From a checkpoint of a small mixture-of-experts model trained on Wikipedia: 32 SwiGLU neurons an expert.
Below are experts of layer 4 (counted from 0) of a mixture-of-experts language model. Rows are named router (the router's row for the expert), down (a neuron's output weights, with its number) and show model dimensions 0-127. Each number is 50 + 12 x the weight over its row's rms, rounded and kept within 0 to 99.
After each expert's rows: a language model's description of what the expert responds to. This comes from a sample of Wikipedia text that the model never trained on.

# expert 29
router:34 31 44 38 53 50 35 65 44 58 55 64 41 59 55 65 59 72 51 52 33 50 32 63 48 49 39 61 71 63 37 62 50 38 40 36 59 36 45 62 36 53 35 76 44 41 52 45 51 39 44 43 38 33 46 60 51 39 38 50 71 43 57 42 48 54 26 65 38 62 41 47 52 44 32 54 49 62 59 30 51 47 32 42 44 46 42 44 59 62 61 53 34 52 34 52 33 52 66 29 58 36 66 39 63 64 67 25 50 70 38 53 35 48 60 62 42 48 70 52 39 70 35 55 42 34 63 35
down0:51 43 49 49 42 46 39 65 35 50 38 54 50 35 41 51 40 32 54 49 69 48 60 32 46 80 47 66 49 39 69 44 43 52 53 45 76 49 45 35 44 34 51 44 36 44 64 45 64 45 48 56 48 60 69 57 39 52 49 64 53 34 57 64 50 64 69 61 62 16 64 50 53 61 50 46 54 56 42 58 32 63 34 85 70 34 30 43 49 52 46 56 48 73 55 57 59 43 65 24 57 47 54 58 28 66 38 61 39 50 49 55 47 60 66 64 47 34 53 74 35 39 52 60 47 41 43 44
down1:46 46 45 49 68 47 52 60 67 69 50 52 32 65 41 48 51 48 57 35 56 46 36 52 35 64 56 35 63 55 38 60 39 63 39 31 51 54 58 44 43 58 17 56 38 29 49 63 55 54 70 59 55 75 39 47 38 33 44 34 66 65 45 59 48 56 48 39 42 49 39 55 36 66 57 57 39 60 47 60 37 65 16 36 49 40 36 55 63 49 33 46 42 53 34 64 79 54 55 49 53 39 40 49 27 65 39 67 34 73 49 46 40 39 34 42 43 51 56 44 27 39 46 57 42 57 53 48
down2:53 38 55 67 38 46 64 70 55 45 57 54 45 35 47 46 49 70 43 60 20 39 38 47 59 71 62 73 32 55 43 40 49 45 57 55 50 28 44 53 53 42 58 54 33 61 22 60 47 52 57 44 55 39 44 41 36 55 41 49 43 42 74 61 42 58 23 52 44 42 70 59 65 51 48 56 53 57 46 59 37 52 38 38 30 61 29 36 68 27 52 51 50 35 48 58 50 45 36 54 34 69 44 51 50 29 54 37 40 46 63 33 61 48 55 54 50 54 58 59 35 44 43 74 78 46 55 59
Conjunctions and relative words that start a clause, above all and and that, plus which, who, but, and when.

# expert 2
router:42 63 56 49 58 66 72 57 58 47 56 69 49 61 59 48 48 68 62 60 52 70 63 60 67 62 56 37 58 57 55 57 58 35 57 39 63 39 73 39 53 47 76 43 61 40 51 54 53 49 42 49 40 44 54 65 46 73 53 28 63 53 30 49 65 68 68 67 36 69 30 40 30 55 40 38 67 52 59 72 42 44 41 41 43 71 61 62 51 38 46 76 57 63 50 48 48 38 42 58 44 32 45 61 43 47 55 36 61 43 38 39 31 36 77 31 44 58 48 41 41 45 30 63 52 50 56 33
down0:55 48 72 63 54 76 39 52 58 69 47 45 50 47 65 52 49 34 47 51 44 43 45 61 45 49 31 47 38 59 67 61 46 26 30 53 41 42 49 38 66 54 66 35 67 46 45 62 52 41 39 53 63 32 41 36 45 47 42 41 52 42 30 57 58 54 52 55 34 47 28 68 68 32 63 56 48 42 43 51 54 57 77 46 42 53 26 49 68 50 35 63 64 68 23 58 69 49 54 68 25 38 58 65 18 59 53 45 50 39 60 21 53 32 55 55 47 51 51 77 64 75 45 46 48 47 63 30
down1:55 56 41 55 67 55 52 46 48 54 55 46 41 38 59 53 35 41 39 29 60 40 42 67 57 46 58 59 46 57 82 48 62 45 40 79 34 43 48 50 44 43 28 54 59 44 36 62 45 24 45 73 79 39 39 44 35 51 55 54 56 65 48 64 40 61 50 40 49 45 37 49 48 39 56 60 47 38 37 69 51 36 78 44 53 52 48 41 43 63 53 44 53 39 28 68 58 73 48 46 60 53 47 31 72 49 57 32 53 48 55 33 34 40 30 66 58 45 62 42 77 45 61 59 29 72 40 40
down2:67 57 48 53 69 38 36 48 44 48 51 37 56 37 67 55 63 61 61 55 46 48 60 47 68 54 55 60 36 50 32 44 46 48 43 55 40 53 66 34 54 52 39 42 58 60 49 79 53 29 38 65 50 56 40 56 53 54 41 27 45 10 48 49 60 52 54 33 52 51 42 47 28 61 62 67 61 44 30 40 44 63 54 59 44 37 61 39 62 46 46 32 38 72 69 57 47 61 56 45 52 48 57 51 46 58 52 48 26 65 59 53 37 61 49 76 66 61 60 49 48 46 39 38 39 41 36 47
Short word-start fragments and small words like en, de, st, al, there, plus New York and Los Angeles pieces; often foreign phrases.

# expert 24
router:56 66 42 67 63 38 58 58 30 58 51 67 50 30 45 38 71 58 59 61 25 73 45 47 61 51 52 51 74 44 64 59 70 32 58 38 81 32 38 71 52 34 46 56 59 46 41 58 43 39 48 51 30 58 48 66 40 58 52 50 54 26 52 50 58 51 44 26 32 61 61 51 53 41 39 57 37 24 40 39 66 53 42 47 47 34 41 47 54 43 58 57 44 77 54 43 55 78 60 72 48 50 65 44 49 66 49 34 54 65 58 52 51 61 53 37 53 47 46 45 35 50 61 58 34 46 45 41
down0:24 46 62 41 37 41 64 76 57 47 55 53 33 48 38 50 67 49 49 35 51 36 62 41 48 37 39 51 68 62 43 59 54 68 55 28 68 50 48 62 72 41 45 39 47 41 31 42 18 39 60 43 40 47 45 39 63 58 61 45 64 51 60 55 58 48 68 78 53 61 66 30 47 58 42 65 39 77 41 51 15 58 39 56 70 47 69 41 43 56 45 41 58 65 76 65 72 55 48 43 56 55 56 51 64 54 55 34 63 63 44 37 39 51 50 57 60 38 50 46 43 33 43 30 52 55 69 45
down1:62 53 57 59 55 60 63 47 51 39 52 62 42 36 67 63 41 50 55 44 50 48 52 35 67 53 36 71 50 52 71 54 75 47 48 34 52 43 43 43 40 38 41 48 46 43 44 78 56 37 47 37 44 54 54 56 43 77 35 64 53 79 58 57 78 57 56 36 64 27 53 34 51 44 63 35 50 40 39 47 43 72 53 52 80 42 45 52 51 58 56 61 61 50 66 18 35 34 32 59 46 25 50 49 40 56 49 57 61 57 48 15 43 66 44 47 55 56 28 43 56 62 41 44 49 60 82 42
down2:68 65 33 51 35 39 54 47 47 44 34 54 29 49 38 66 43 50 51 57 52 54 50 67 77 50 79 59 50 40 46 38 43 52 62 50 38 65 71 51 32 48 69 55 37 34 28 48 65 66 20 52 40 54 43 57 41 51 40 56 44 49 45 43 39 56 46 70 57 59 71 66 58 34 63 38 37 53 61 61 69 53 45 70 57 81 60 69 62 50 58 59 36 35 45 44 49 48 63 50 46 52 31 55 40 45 48 56 35 68 37 47 50 54 59 58 40 30 37 66 48 51 46 54 42 57 58 56
The word as (known as, such as, served as), opening parentheses, and naming or clause words like called, named, became, when, if.

# expert 17
router:47 54 56 55 60 49 42 75 47 43 35 35 60 50 57 44 51 36 40 41 55 57 51 47 44 67 51 57 43 46 65 56 41 58 55 63 44 57 70 35 60 46 44 44 38 42 38 40 54 42 42 58 52 64 52 60 27 37 60 54 48 51 55 25 41 40 63 49 42 47 58 58 50 60 56 31 50 32 51 49 61 61 34 62 45 59 55 66 49 58 46 45 35 41 41 62 58 59 33 31 34 51 32 69 66 51 66 73 35 63 57 60 55 43 31 32 52 48 66 32 37 54 63 35 45 49 78 48
down0:54 42 60 35 46 56 21 38 49 76 38 48 49 54 38 56 37 34 45 56 58 40 54 51 47 60 59 57 47 67 54 48 64 50 60 46 29 45 44 48 57 46 44 53 44 20 65 38 28 24 34 43 40 36 48 34 39 60 56 43 37 40 56 48 59 56 53 49 51 65 57 66 71 54 44 32 47 48 68 70 61 59 49 19 68 42 65 41 64 24 46 60 50 58 44 75 35 65 51 45 43 55 63 40 32 32 41 67 55 55 67 32 22 52 54 40 71 61 49 52 48 73 50 56 34 58 38 38
down1:50 42 65 46 73 44 48 81 50 67 46 61 32 46 29 34 48 59 57 66 25 60 46 39 58 62 57 44 54 60 43 49 78 42 64 50 59 61 48 50 47 64 57 46 64 57 63 45 65 54 70 57 61 63 48 58 49 15 57 62 28 29 36 40 45 38 49 51 53 63 57 37 57 60 50 75 56 31 52 56 49 64 56 46 36 56 67 45 56 63 60 47 41 08 36 43 38 67 48 51 50 79 50 40 61 45 44 47 56 18 56 72 59 77 45 34 44 58 57 54 57 45 64 63 47 45 60 63
down2:54 65 53 46 47 65 77 47 40 53 71 45 43 45 39 54 60 41 38 35 48 38 51 69 49 51 48 55 55 68 73 82 42 55 38 52 58 74 47 45 51 41 66 42 45 41 54 24 54 44 40 52 42 55 42 31 30 31 68 68 42 39 52 44 27 42 52 66 53 54 37 63 50 38 55 53 51 49 42 57 71 54 71 50 16 20 61 54 44 51 56 58 45 39 48 37 63 50 35 59 60 45 54 71 54 40 60 34 59 40 42 47 49 49 57 59 62 57 64 58 71 54 61 24 29 54 53 80
Word pieces in the middle or at the start of common words and units, such as ft, p-ink, sl-ower, comp-artment, and dis-liking.

# expert 10
router:59 52 79 54 47 55 54 52 59 72 43 36 62 43 33 51 35 57 48 65 46 64 53 58 62 52 35 63 56 32 48 46 50 34 58 43 40 63 58 61 75 33 65 63 55 66 72 62 76 41 57 34 55 56 40 59 41 53 69 53 59 50 60 53 37 54 42 67 42 37 40 52 40 59 59 69 41 58 59 62 47 30 60 50 43 30 43 57 42 59 64 38 56 38 40 62 47 41 49 59 39 45 64 50 53 43 60 44 74 28 54 57 56 64 50 37 39 72 58 42 59 62 60 42 33 47 61 33
down0:50 46 44 47 51 53 47 37 43 42 59 52 38 60 56 48 46 27 52 46 59 39 62 72 62 41 70 66 20 69 49 49 54 43 42 49 71 44 57 20 40 56 34 38 42 53 45 53 59 40 50 53 28 61 50 56 53 53 61 48 56 62 38 39 58 60 42 80 74 67 55 42 40 36 49 38 73 54 64 51 70 47 58 50 56 73 48 58 44 57 45 56 40 55 51 49 50 51 46 32 46 58 50 56 58 39 32 48 47 53 49 40 24 58 44 73 63 37 36 37 30 38 44 57 70 35 47 54
down1:61 44 51 52 66 54 36 59 35 47 31 46 53 58 54 59 27 56 42 59 49 47 42 50 40 53 21 58 43 49 50 60 71 52 66 39 53 57 47 56 43 57 64 41 35 46 52 60 71 54 41 46 37 35 52 62 40 53 38 58 72 48 49 69 48 53 44 49 45 31 49 45 62 55 41 51 42 61 53 59 56 49 67 62 32 40 54 73 62 55 71 35 64 36 48 64 25 50 56 53 38 43 63 53 30 53 42 47 62 52 56 67 67 44 43 75 45 50 36 38 47 52 47 54 30 33 61 41
down2:62 58 38 53 61 42 49 30 58 54 51 52 48 40 54 47 36 50 39 62 44 52 56 55 59 61 44 43 32 23 45 55 50 51 48 52 68 23 53 65 56 32 44 81 51 36 48 67 36 61 35 31 46 42 46 48 67 40 52 25 42 44 42 48 41 53 48 55 53 50 47 48 40 34 63 39 45 62 51 17 62 57 45 54 48 50 55 39 46 38 45 88 37 58 38 63 37 33 68 65 61 77 71 36 40 50 53 37 37 69 45 42 50 54 52 55 54 46 75 47 58 67 49 76 13 47 51 56
Articles and possessive determiners, mostly "the" after of, in, on, to; also a, his, its, their, 's.

# expert 7
router:47 51 69 43 41 55 85 41 54 48 54 64 40 53 63 39 42 28 49 37 64 61 52 37 52 69 53 28 39 76 77 49 44 54 59 66 43 71 61 43 47 63 45 42 55 42 57 51 41 51 38 63 62 67 58 57 41 53 51 34 33 64 40 43 48 72 68 61 58 50 61 58 53 49 52 68 49 73 59 35 57 54 50 36 49 63 44 66 55 36 37 38 50 51 81 46 60 27 41 49 44 41 45 36 74 61 44 29 45 26 46 58 59 39 38 47 57 58 42 37 60 33 41 37 44 62 32 54
down0:37 73 44 60 53 52 59 50 38 38 39 49 64 51 75 52 65 56 57 44 53 88 47 75 24 38 57 41 53 30 38 44 48 42 54 31 55 75 30 62 42 70 78 57 63 45 53 42 40 62 40 53 39 51 51 57 53 60 47 43 30 54 36 43 40 48 56 62 51 23 53 37 55 48 45 47 32 40 51 42 64 34 53 45 46 38 56 66 31 34 79 62 57 58 35 62 47 56 54 49 72 52 58 32 58 23 33 43 42 41 44 53 48 51 47 23 65 31 46 44 44 51 58 53 49 35 53 66
down1:54 31 69 45 40 38 41 30 29 50 37 63 54 40 28 65 45 37 48 49 42 50 64 54 52 38 40 44 42 64 57 40 45 44 64 35 60 31 51 51 58 47 21 37 56 54 52 48 42 53 48 60 50 66 55 51 57 62 47 66 78 56 40 37 62 55 65 54 60 55 53 48 50 39 41 37 40 43 42 53 59 40 62 53 64 52 44 51 35 71 51 43 70 62 65 87 38 41 58 37 35 46 39 67 51 44 53 58 51 39 56 60 34 66 41 58 42 71 55 53 56 56 49 73 58 39 23 57
down2:37 42 42 65 58 49 33 58 55 53 56 55 21 60 47 29 40 45 57 67 73 62 45 46 48 26 42 37 51 60 48 71 43 50 55 33 66 46 44 60 71 47 51 44 48 74 28 53 87 43 55 55 65 39 45 38 59 62 48 54 49 50 53 40 54 53 31 26 48 38 52 50 60 42 50 55 61 67 49 65 62 45 54 68 53 37 29 33 52 47 57 82 33 40 57 52 45 48 69 68 59 49 59 65 51 57 50 58 52 51 60 37 53 52 56 56 58 44 73 55 60 51 42 53 51 42 65 51
Word pieces and first names in proper nouns, often after B or G, such as B-av-arian, B-ubl-é, T-ch-omfa, Nick, Steve.

# expert 41
router:31 55 63 42 40 68 30 31 60 42 62 51 73 27 44 36 59 42 37 27 43 45 51 54 61 47 32 48 44 42 57 58 38 38 69 34 57 79 33 55 44 40 64 62 81 61 43 57 61 75 35 51 58 35 60 50 35 59 65 55 51 50 47 59 37 71 52 58 31 40 31 68 50 76 58 80 73 45 56 44 38 51 49 62 37 56 75 65 35 48 60 60 41 50 57 53 61 66 45 48 56 35 48 57 58 59 69 49 68 39 36 70 38 53 41 58 70 49 53 36 64 45 52 45 47 41 58 47
down0:62 40 48 72 47 59 46 53 49 55 53 48 61 62 41 54 40 54 62 50 42 38 30 69 70 34 60 80 75 46 30 70 55 58 36 53 51 43 33 50 36 62 55 62 57 48 46 33 46 56 60 37 30 59 40 64 68 64 57 61 66 50 48 45 48 50 58 52 43 70 58 61 60 49 49 55 49 35 60 40 50 46 32 39 49 54 69 63 33 63 20 60 52 54 39 33 68 49 22 53 52 60 40 48 46 60 64 30 46 67 49 54 51 63 39 49 62 18 50 67 45 38 48 37 18 57 38 47
down1:37 33 60 54 62 40 49 49 69 51 48 44 50 75 41 53 54 56 61 25 49 43 54 63 49 56 53 56 59 44 32 31 58 73 63 69 52 53 61 44 54 59 45 42 67 59 28 53 39 29 59 44 54 61 53 39 51 54 63 34 53 55 33 37 35 53 47 51 44 37 52 45 57 45 76 51 44 42 49 48 54 43 29 52 74 73 49 56 42 36 65 50 69 61 50 50 36 62 49 29 54 59 63 46 51 49 58 62 33 46 48 42 60 48 45 44 36 40 44 35 34 34 58 42 56 55 58 32
down2:46 54 42 49 57 68 52 62 52 47 47 44 53 18 44 51 59 57 54 63 57 49 26 56 61 46 61 31 61 26 45 81 33 41 27 28 53 63 64 44 33 74 71 41 63 45 66 52 45 47 50 54 42 39 55 74 38 30 48 63 54 62 54 44 56 35 57 55 60 64 55 24 26 61 48 47 39 42 61 47 55 55 56 40 66 57 55 38 27 67 42 33 58 39 55 44 57 80 65 62 44 73 29 38 54 43 51 52 36 63 71 24 59 47 39 52 35 46 43 46 49 52 48 46 46 60 46 39
Small numbers in sports statistics tables, such as 1 and 0, plus determiners his, its, their, and the before nouns.

# expert 0
router:38 68 52 67 55 70 65 33 37 40 60 47 50 50 59 38 74 43 58 36 50 51 41 66 72 43 53 62 60 47 43 45 35 49 68 44 44 28 50 61 64 52 54 47 51 50 44 59 53 45 29 36 74 53 56 56 50 50 49 54 56 26 45 56 32 43 51 34 48 60 54 40 49 34 40 51 36 34 57 26 73 51 57 60 63 30 60 38 50 56 36 59 57 42 29 43 43 50 73 42 37 49 34 46 45 64 58 42 47 76 43 52 54 29 32 40 65 52 59 52 57 57 55 45 60 32 31 48
down0:45 58 39 32 45 45 50 43 54 44 35 28 59 63 50 43 44 46 48 49 61 68 47 61 59 35 55 78 43 61 46 26 39 50 50 58 73 33 69 54 37 53 75 44 44 48 45 52 45 63 38 37 35 37 52 10 58 64 83 40 47 59 48 73 37 34 68 62 47 65 48 54 49 45 38 49 59 49 59 40 46 43 39 57 57 42 72 46 63 47 57 38 54 46 49 35 63 45 37 56 61 47 34 31 32 78 35 38 62 37 56 61 64 51 79 48 40 53 28 60 55 55 52 56 64 54 40 70
down1:54 60 54 49 51 48 55 55 55 51 37 66 54 69 61 43 29 49 37 75 37 76 42 44 45 53 64 65 66 66 35 43 42 50 64 51 58 46 58 41 39 61 25 33 49 34 77 43 54 49 45 65 52 54 58 44 53 22 59 45 31 51 76 46 38 45 53 70 37 44 53 62 56 55 44 45 50 46 57 69 54 27 63 35 61 64 38 63 49 49 54 45 56 30 67 32 55 47 45 47 64 13 71 37 53 54 58 69 30 45 35 56 62 32 70 38 36 63 45 59 51 54 57 68 60 51 67 52
down2:76 49 47 54 59 34 39 52 70 68 57 47 43 21 59 34 47 55 54 30 46 47 57 54 46 29 51 33 29 42 50 51 52 75 42 46 49 50 28 41 37 58 43 54 57 34 40 64 44 46 64 59 58 72 46 73 59 45 53 38 47 59 57 58 63 63 58 66 48 51 38 35 48 59 49 63 58 44 43 57 53 64 48 53 45 38 43 44 54 60 80 54 43 68 51 53 47 32 59 45 36 41 73 66 58 57 55 61 55 27 39 26 56 32 64 51 48 60 68 40 51 37 61 45 44 41 41 51
Infinitive to after adjectives or verbs (able to, estimated to) and modals like can, would, will, may, often before be.

# expert 55
router:33 56 41 46 45 55 68 47 41 50 37 41 64 73 49 38 78 59 44 37 61 66 47 46 67 35 38 66 59 43 64 50 38 50 50 35 68 46 60 27 50 42 30 49 46 50 24 43 63 58 41 53 52 63 40 62 15 48 55 52 24 33 52 32 26 51 53 57 50 37 56 48 45 36 53 54 45 41 56 46 74 36 50 47 42 46 41 77 62 67 53 54 45 63 42 64 49 49 55 33 54 55 49 37 65 50 56 50 73 53 58 63 35 45 44 60 46 48 60 46 28 68 59 80 74 35 40 51
down0:55 44 53 57 53 53 57 54 56 26 43 44 39 49 63 55 57 65 56 61 48 55 68 47 38 60 47 51 65 43 40 28 64 46 64 53 38 54 65 58 29 49 45 53 33 50 51 54 67 48 57 40 59 28 19 52 37 31 80 32 48 22 32 47 53 36 59 41 57 38 56 50 63 46 37 54 41 55 47 41 43 63 43 67 40 76 48 47 82 36 55 51 45 53 70 40 35 41 51 58 48 46 38 41 25 67 57 46 47 56 50 40 58 32 59 28 62 64 59 54 50 56 56 43 24 56 40 70
down1:41 51 35 50 41 60 51 52 47 34 57 55 51 57 53 58 43 46 47 53 41 58 52 55 29 36 35 43 68 38 46 57 66 70 41 41 32 40 55 51 72 44 62 29 46 53 50 52 53 52 51 58 40 59 41 61 42 41 66 40 23 56 53 62 22 74 64 41 39 58 33 54 54 33 65 39 38 77 56 45 64 17 47 66 57 42 42 38 72 60 35 65 63 44 35 38 56 60 52 44 50 48 47 52 37 23 60 56 42 46 38 55 49 38 72 48 67 46 35 63 37 41 47 59 26 57 49 34
down2:46 56 28 73 55 48 56 60 53 73 57 54 36 47 40 60 49 50 41 69 45 51 56 34 56 38 38 39 65 39 68 71 39 47 42 50 35 59 44 53 58 42 36 47 20 62 33 42 47 57 43 43 60 45 34 66 36 46 65 88 53 24 52 67 65 30 67 22 46 49 54 50 38 40 50 52 57 43 48 44 44 54 54 47 62 41 49 48 52 54 68 37 47 45 31 60 62 67 72 65 42 45 60 50 40 61 53 29 56 61 43 50 49 49 55 71 33 47 50 56 60 53 69 33 42 43 46 50
Suffixes and last parts of common nouns in technical or descriptive prose, such as geomet-ry, light-ing, torch, hall, fort, data.

# expert 23
router:46 59 38 52 53 77 37 43 61 33 35 51 61 34 58 38 37 50 51 25 62 53 51 68 60 62 32 46 48 45 28 45 52 37 61 62 54 41 35 34 35 59 64 43 73 61 66 64 45 41 65 52 30 56 69 48 31 41 46 51 47 38 57 37 32 68 67 52 36 47 72 67 38 70 51 63 64 52 58 65 46 51 60 54 55 41 64 58 36 63 58 76 57 51 63 39 67 58 47 39 36 33 34 65 51 39 59 58 56 59 62 40 24 37 44 66 69 40 43 45 28 51 25 52 30 41 54 47
down0:34 43 62 44 36 66 44 53 43 36 46 46 58 61 52 37 69 27 57 62 64 42 53 56 43 37 44 56 31 46 57 57 19 41 50 51 47 54 42 34 11 56 80 47 48 53 53 44 37 36 60 39 61 44 45 52 46 56 46 55 64 28 68 60 72 64 79 50 48 47 57 39 34 71 67 52 41 57 38 53 75 50 47 48 43 37 50 53 62 42 44 42 67 72 53 63 58 60 33 49 50 34 60 38 46 55 49 58 47 64 73 47 79 52 51 70 66 56 42 44 27 54 25 35 68 55 36 37
down1:35 39 43 42 59 45 32 43 44 32 33 59 56 46 56 62 65 61 87 49 57 44 54 42 51 50 48 44 29 39 48 45 38 44 42 51 50 66 65 47 51 50 70 52 63 21 77 46 46 53 66 48 58 60 61 41 54 55 48 58 36 51 49 54 39 74 46 42 57 67 37 61 42 58 38 55 42 32 27 48 77 56 39 72 36 39 42 53 38 73 28 67 62 55 69 59 73 51 67 44 49 41 41 38 40 47 84 52 65 56 45 42 28 65 48 41 38 45 45 46 51 43 61 24 47 57 40 61
down2:45 60 65 63 53 66 70 43 72 60 51 61 52 65 54 58 70 42 58 40 47 39 45 52 45 50 43 30 56 48 44 65 54 60 40 56 46 46 52 71 48 64 55 63 62 74 63 22 50 49 48 35 50 26 22 50 31 35 69 44 52 40 67 30 43 52 36 53 51 36 52 47 64 26 55 60 55 50 47 60 53 50 62 54 36 63 44 60 44 41 60 43 52 34 63 59 56 56 68 59 82 75 46 59 54 36 42 33 37 52 49 45 49 30 38 46 61 79 47 47 43 66 41 47 63 45 46 41
Numbers after pipes, dashes, colons or semicolons in tables, scores and results lists, such as 12, 30,000, and Super Bowl 50.

# expert 13
router:56 55 44 58 45 22 46 71 53 52 46 63 56 78 63 59 44 59 55 43 55 35 52 61 45 46 53 39 37 67 56 53 71 80 36 55 48 36 41 51 41 42 54 45 56 51 25 54 37 55 77 71 60 71 54 65 55 37 50 63 55 56 57 33 44 56 74 59 77 71 51 71 33 48 54 61 32 31 47 71 49 59 53 54 52 36 69 27 43 54 42 65 53 67 67 56 69 47 39 41 34 41 28 49 54 56 60 34 39 32 36 67 61 48 47 69 64 53 28 52 63 39 62 49 48 65 55 74
down0:42 50 19 68 55 59 54 37 52 63 44 47 63 29 33 48 42 59 48 47 59 57 27 44 67 41 58 50 47 47 64 48 48 67 59 59 60 51 33 44 40 46 56 47 62 48 60 52 48 52 52 40 69 40 40 44 28 67 43 42 49 36 58 58 32 86 60 55 37 44 55 47 51 62 58 43 56 47 50 64 45 48 39 31 32 69 57 36 66 48 44 54 40 54 30 80 42 23 58 43 45 49 43 36 50 73 62 53 43 60 43 54 62 41 47 48 54 43 44 49 36 32 70 43 35 38 72 40
down1:53 49 30 47 45 63 65 63 38 55 73 52 25 37 50 44 68 59 41 48 44 38 47 72 56 62 36 35 52 54 77 37 72 58 61 38 50 48 57 53 55 54 72 62 33 36 50 46 75 56 59 43 50 48 37 39 43 49 69 46 51 67 44 36 71 28 50 52 61 62 44 51 52 35 49 59 48 36 42 42 61 57 57 50 51 33 45 42 62 43 61 47 49 38 55 35 66 65 43 66 78 59 42 49 54 32 47 43 31 50 49 67 64 68 58 58 40 49 42 64 49 47 34 45 53 56 62 48
down2:29 51 48 69 62 51 81 64 38 61 64 61 36 67 54 41 53 60 30 41 62 39 28 61 65 60 53 33 53 72 53 57 48 68 51 45 41 73 52 44 53 60 57 32 46 59 52 58 44 55 68 54 53 42 45 39 41 70 33 29 61 63 63 55 29 51 51 49 54 32 52 46 63 57 45 61 40 55 43 44 56 41 46 30 47 46 44 58 42 40 32 48 60 38 60 41 28 43 55 51 52 43 46 50 58 36 67 43 63 59 46 41 51 67 34 25 53 69 61 32 57 62 67 40 56 38 74 50
Capitalized first pieces of names and words, often after a capital letter, such as M-ald-aha, O-nd-ulati, Am, Bur, Bachelor.

# expert 60
router:52 64 52 49 31 50 44 56 43 71 67 55 59 37 31 40 48 59 58 41 41 60 62 53 45 61 56 60 69 40 60 39 46 60 58 31 28 56 26 69 52 55 57 59 36 40 35 41 41 56 31 43 60 56 48 62 57 58 57 49 33 29 40 43 36 34 53 35 33 58 31 52 59 54 50 48 40 41 44 37 68 58 52 56 44 49 65 38 78 63 31 45 24 66 47 51 46 72 33 52 41 37 77 60 38 43 73 48 41 70 54 49 40 49 65 31 55 60 72 42 53 52 47 44 58 33 28 25
down0:38 57 41 63 59 51 73 59 46 40 47 39 36 43 50 43 41 48 42 49 47 48 32 61 46 59 62 36 65 37 37 56 54 61 36 36 44 45 41 49 48 45 54 44 49 56 40 54 45 40 55 56 52 39 55 60 40 63 63 59 49 44 41 55 51 71 42 36 57 45 60 33 74 57 45 48 69 54 46 68 60 54 64 41 33 66 50 65 59 65 43 45 62 41 50 33 78 57 60 62 53 43 53 45 63 61 53 62 32 62 29 54 37 76 46 46 65 63 49 44 52 45 56 32 71 40 43 40
down1:37 32 45 36 46 68 55 38 36 36 59 37 51 38 68 51 69 37 59 51 70 67 78 45 29 48 41 41 58 48 72 43 45 36 35 41 34 70 77 48 53 55 66 43 45 57 66 52 52 53 55 53 49 59 48 35 36 46 59 46 50 73 45 58 45 56 13 52 49 61 79 62 39 58 30 56 42 39 58 52 55 50 57 46 40 46 60 39 39 58 64 43 57 43 59 60 41 56 64 62 63 55 40 45 67 63 40 37 42 52 51 73 59 58 54 52 47 46 54 62 54 69 56 41 68 42 73 53
down2:52 53 54 57 68 38 65 45 48 42 38 54 59 60 50 64 31 46 42 51 44 53 35 68 57 44 58 41 55 51 67 46 65 56 59 40 69 45 65 38 34 39 38 38 63 51 52 45 46 51 56 37 29 30 45 63 41 57 47 58 34 64 45 53 17 57 23 66 49 28 67 69 51 59 37 63 57 74 60 55 38 31 43 41 44 49 67 60 36 53 50 32 70 38 50 63 34 44 52 43 65 69 66 60 49 36 41 67 39 39 44 38 32 61 51 66 80 57 51 51 28 41 55 46 68 40 57 63
Finite forms of be and have after a subject pronoun or noun (It was, There is, he had), plus some past participles.

# expert 32
router:53 43 47 42 32 35 55 22 53 33 37 55 39 52 43 31 31 50 57 40 62 44 69 39 60 49 50 29 68 74 36 45 58 51 51 66 48 41 61 46 44 61 57 31 52 63 59 47 51 64 56 48 42 32 54 59 66 41 59 37 58 67 49 63 55 38 46 52 60 54 66 47 50 25 30 36 50 69 62 27 53 80 37 25 51 29 77 47 53 21 40 62 53 23 35 51 62 44 49 46 41 52 39 36 60 61 36 36 54 37 38 43 52 45 53 37 48 68 32 48 61 40 55 42 49 73 45 66
down0:47 42 49 51 43 62 51 36 27 67 50 34 36 60 62 46 69 64 50 54 40 48 44 70 51 60 44 30 50 44 26 39 37 54 35 55 34 51 52 59 42 44 49 29 56 53 34 29 49 39 30 55 71 52 52 45 41 58 46 57 60 22 38 41 56 42 54 42 60 80 46 42 69 50 41 33 47 62 60 52 35 49 61 68 31 58 51 61 53 73 66 38 59 71 55 59 40 60 38 58 50 47 48 57 54 37 60 31 47 71 37 35 52 50 68 51 49 55 41 50 64 54 54 47 60 67 50 58
down1:44 55 52 56 39 46 46 33 71 54 46 51 42 65 44 47 37 63 58 45 54 54 53 44 62 63 45 56 41 58 54 52 69 38 67 38 44 39 38 46 55 59 49 39 39 52 53 39 70 75 28 34 43 66 47 55 53 57 69 36 23 47 42 28 42 51 46 53 60 64 46 58 65 59 77 58 49 43 75 48 47 58 54 50 53 65 71 55 51 53 67 44 64 47 61 59 40 24 46 52 57 50 50 53 57 72 29 35 66 32 51 64 59 28 50 52 35 63 27 48 58 49 75 52 63 40 62 37
down2:49 46 44 75 61 52 51 36 50 52 61 38 64 54 32 45 37 39 41 50 58 41 67 42 57 52 52 59 59 41 64 62 69 61 45 40 44 56 37 50 80 37 53 62 65 64 44 56 31 48 52 59 57 36 40 48 31 31 41 46 52 56 40 65 53 39 71 49 54 38 59 47 61 41 26 60 47 66 46 62 60 52 71 47 67 58 46 24 61 73 42 61 48 55 86 50 57 41 70 43 39 45 60 47 55 41 62 27 39 49 61 34 63 30 40 40 49 55 67 32 57 76 40 50 24 43 62 62
Common first names like John, Michael, Mary, and second syllables of personal names after an initial letter, such as J-ah-myr.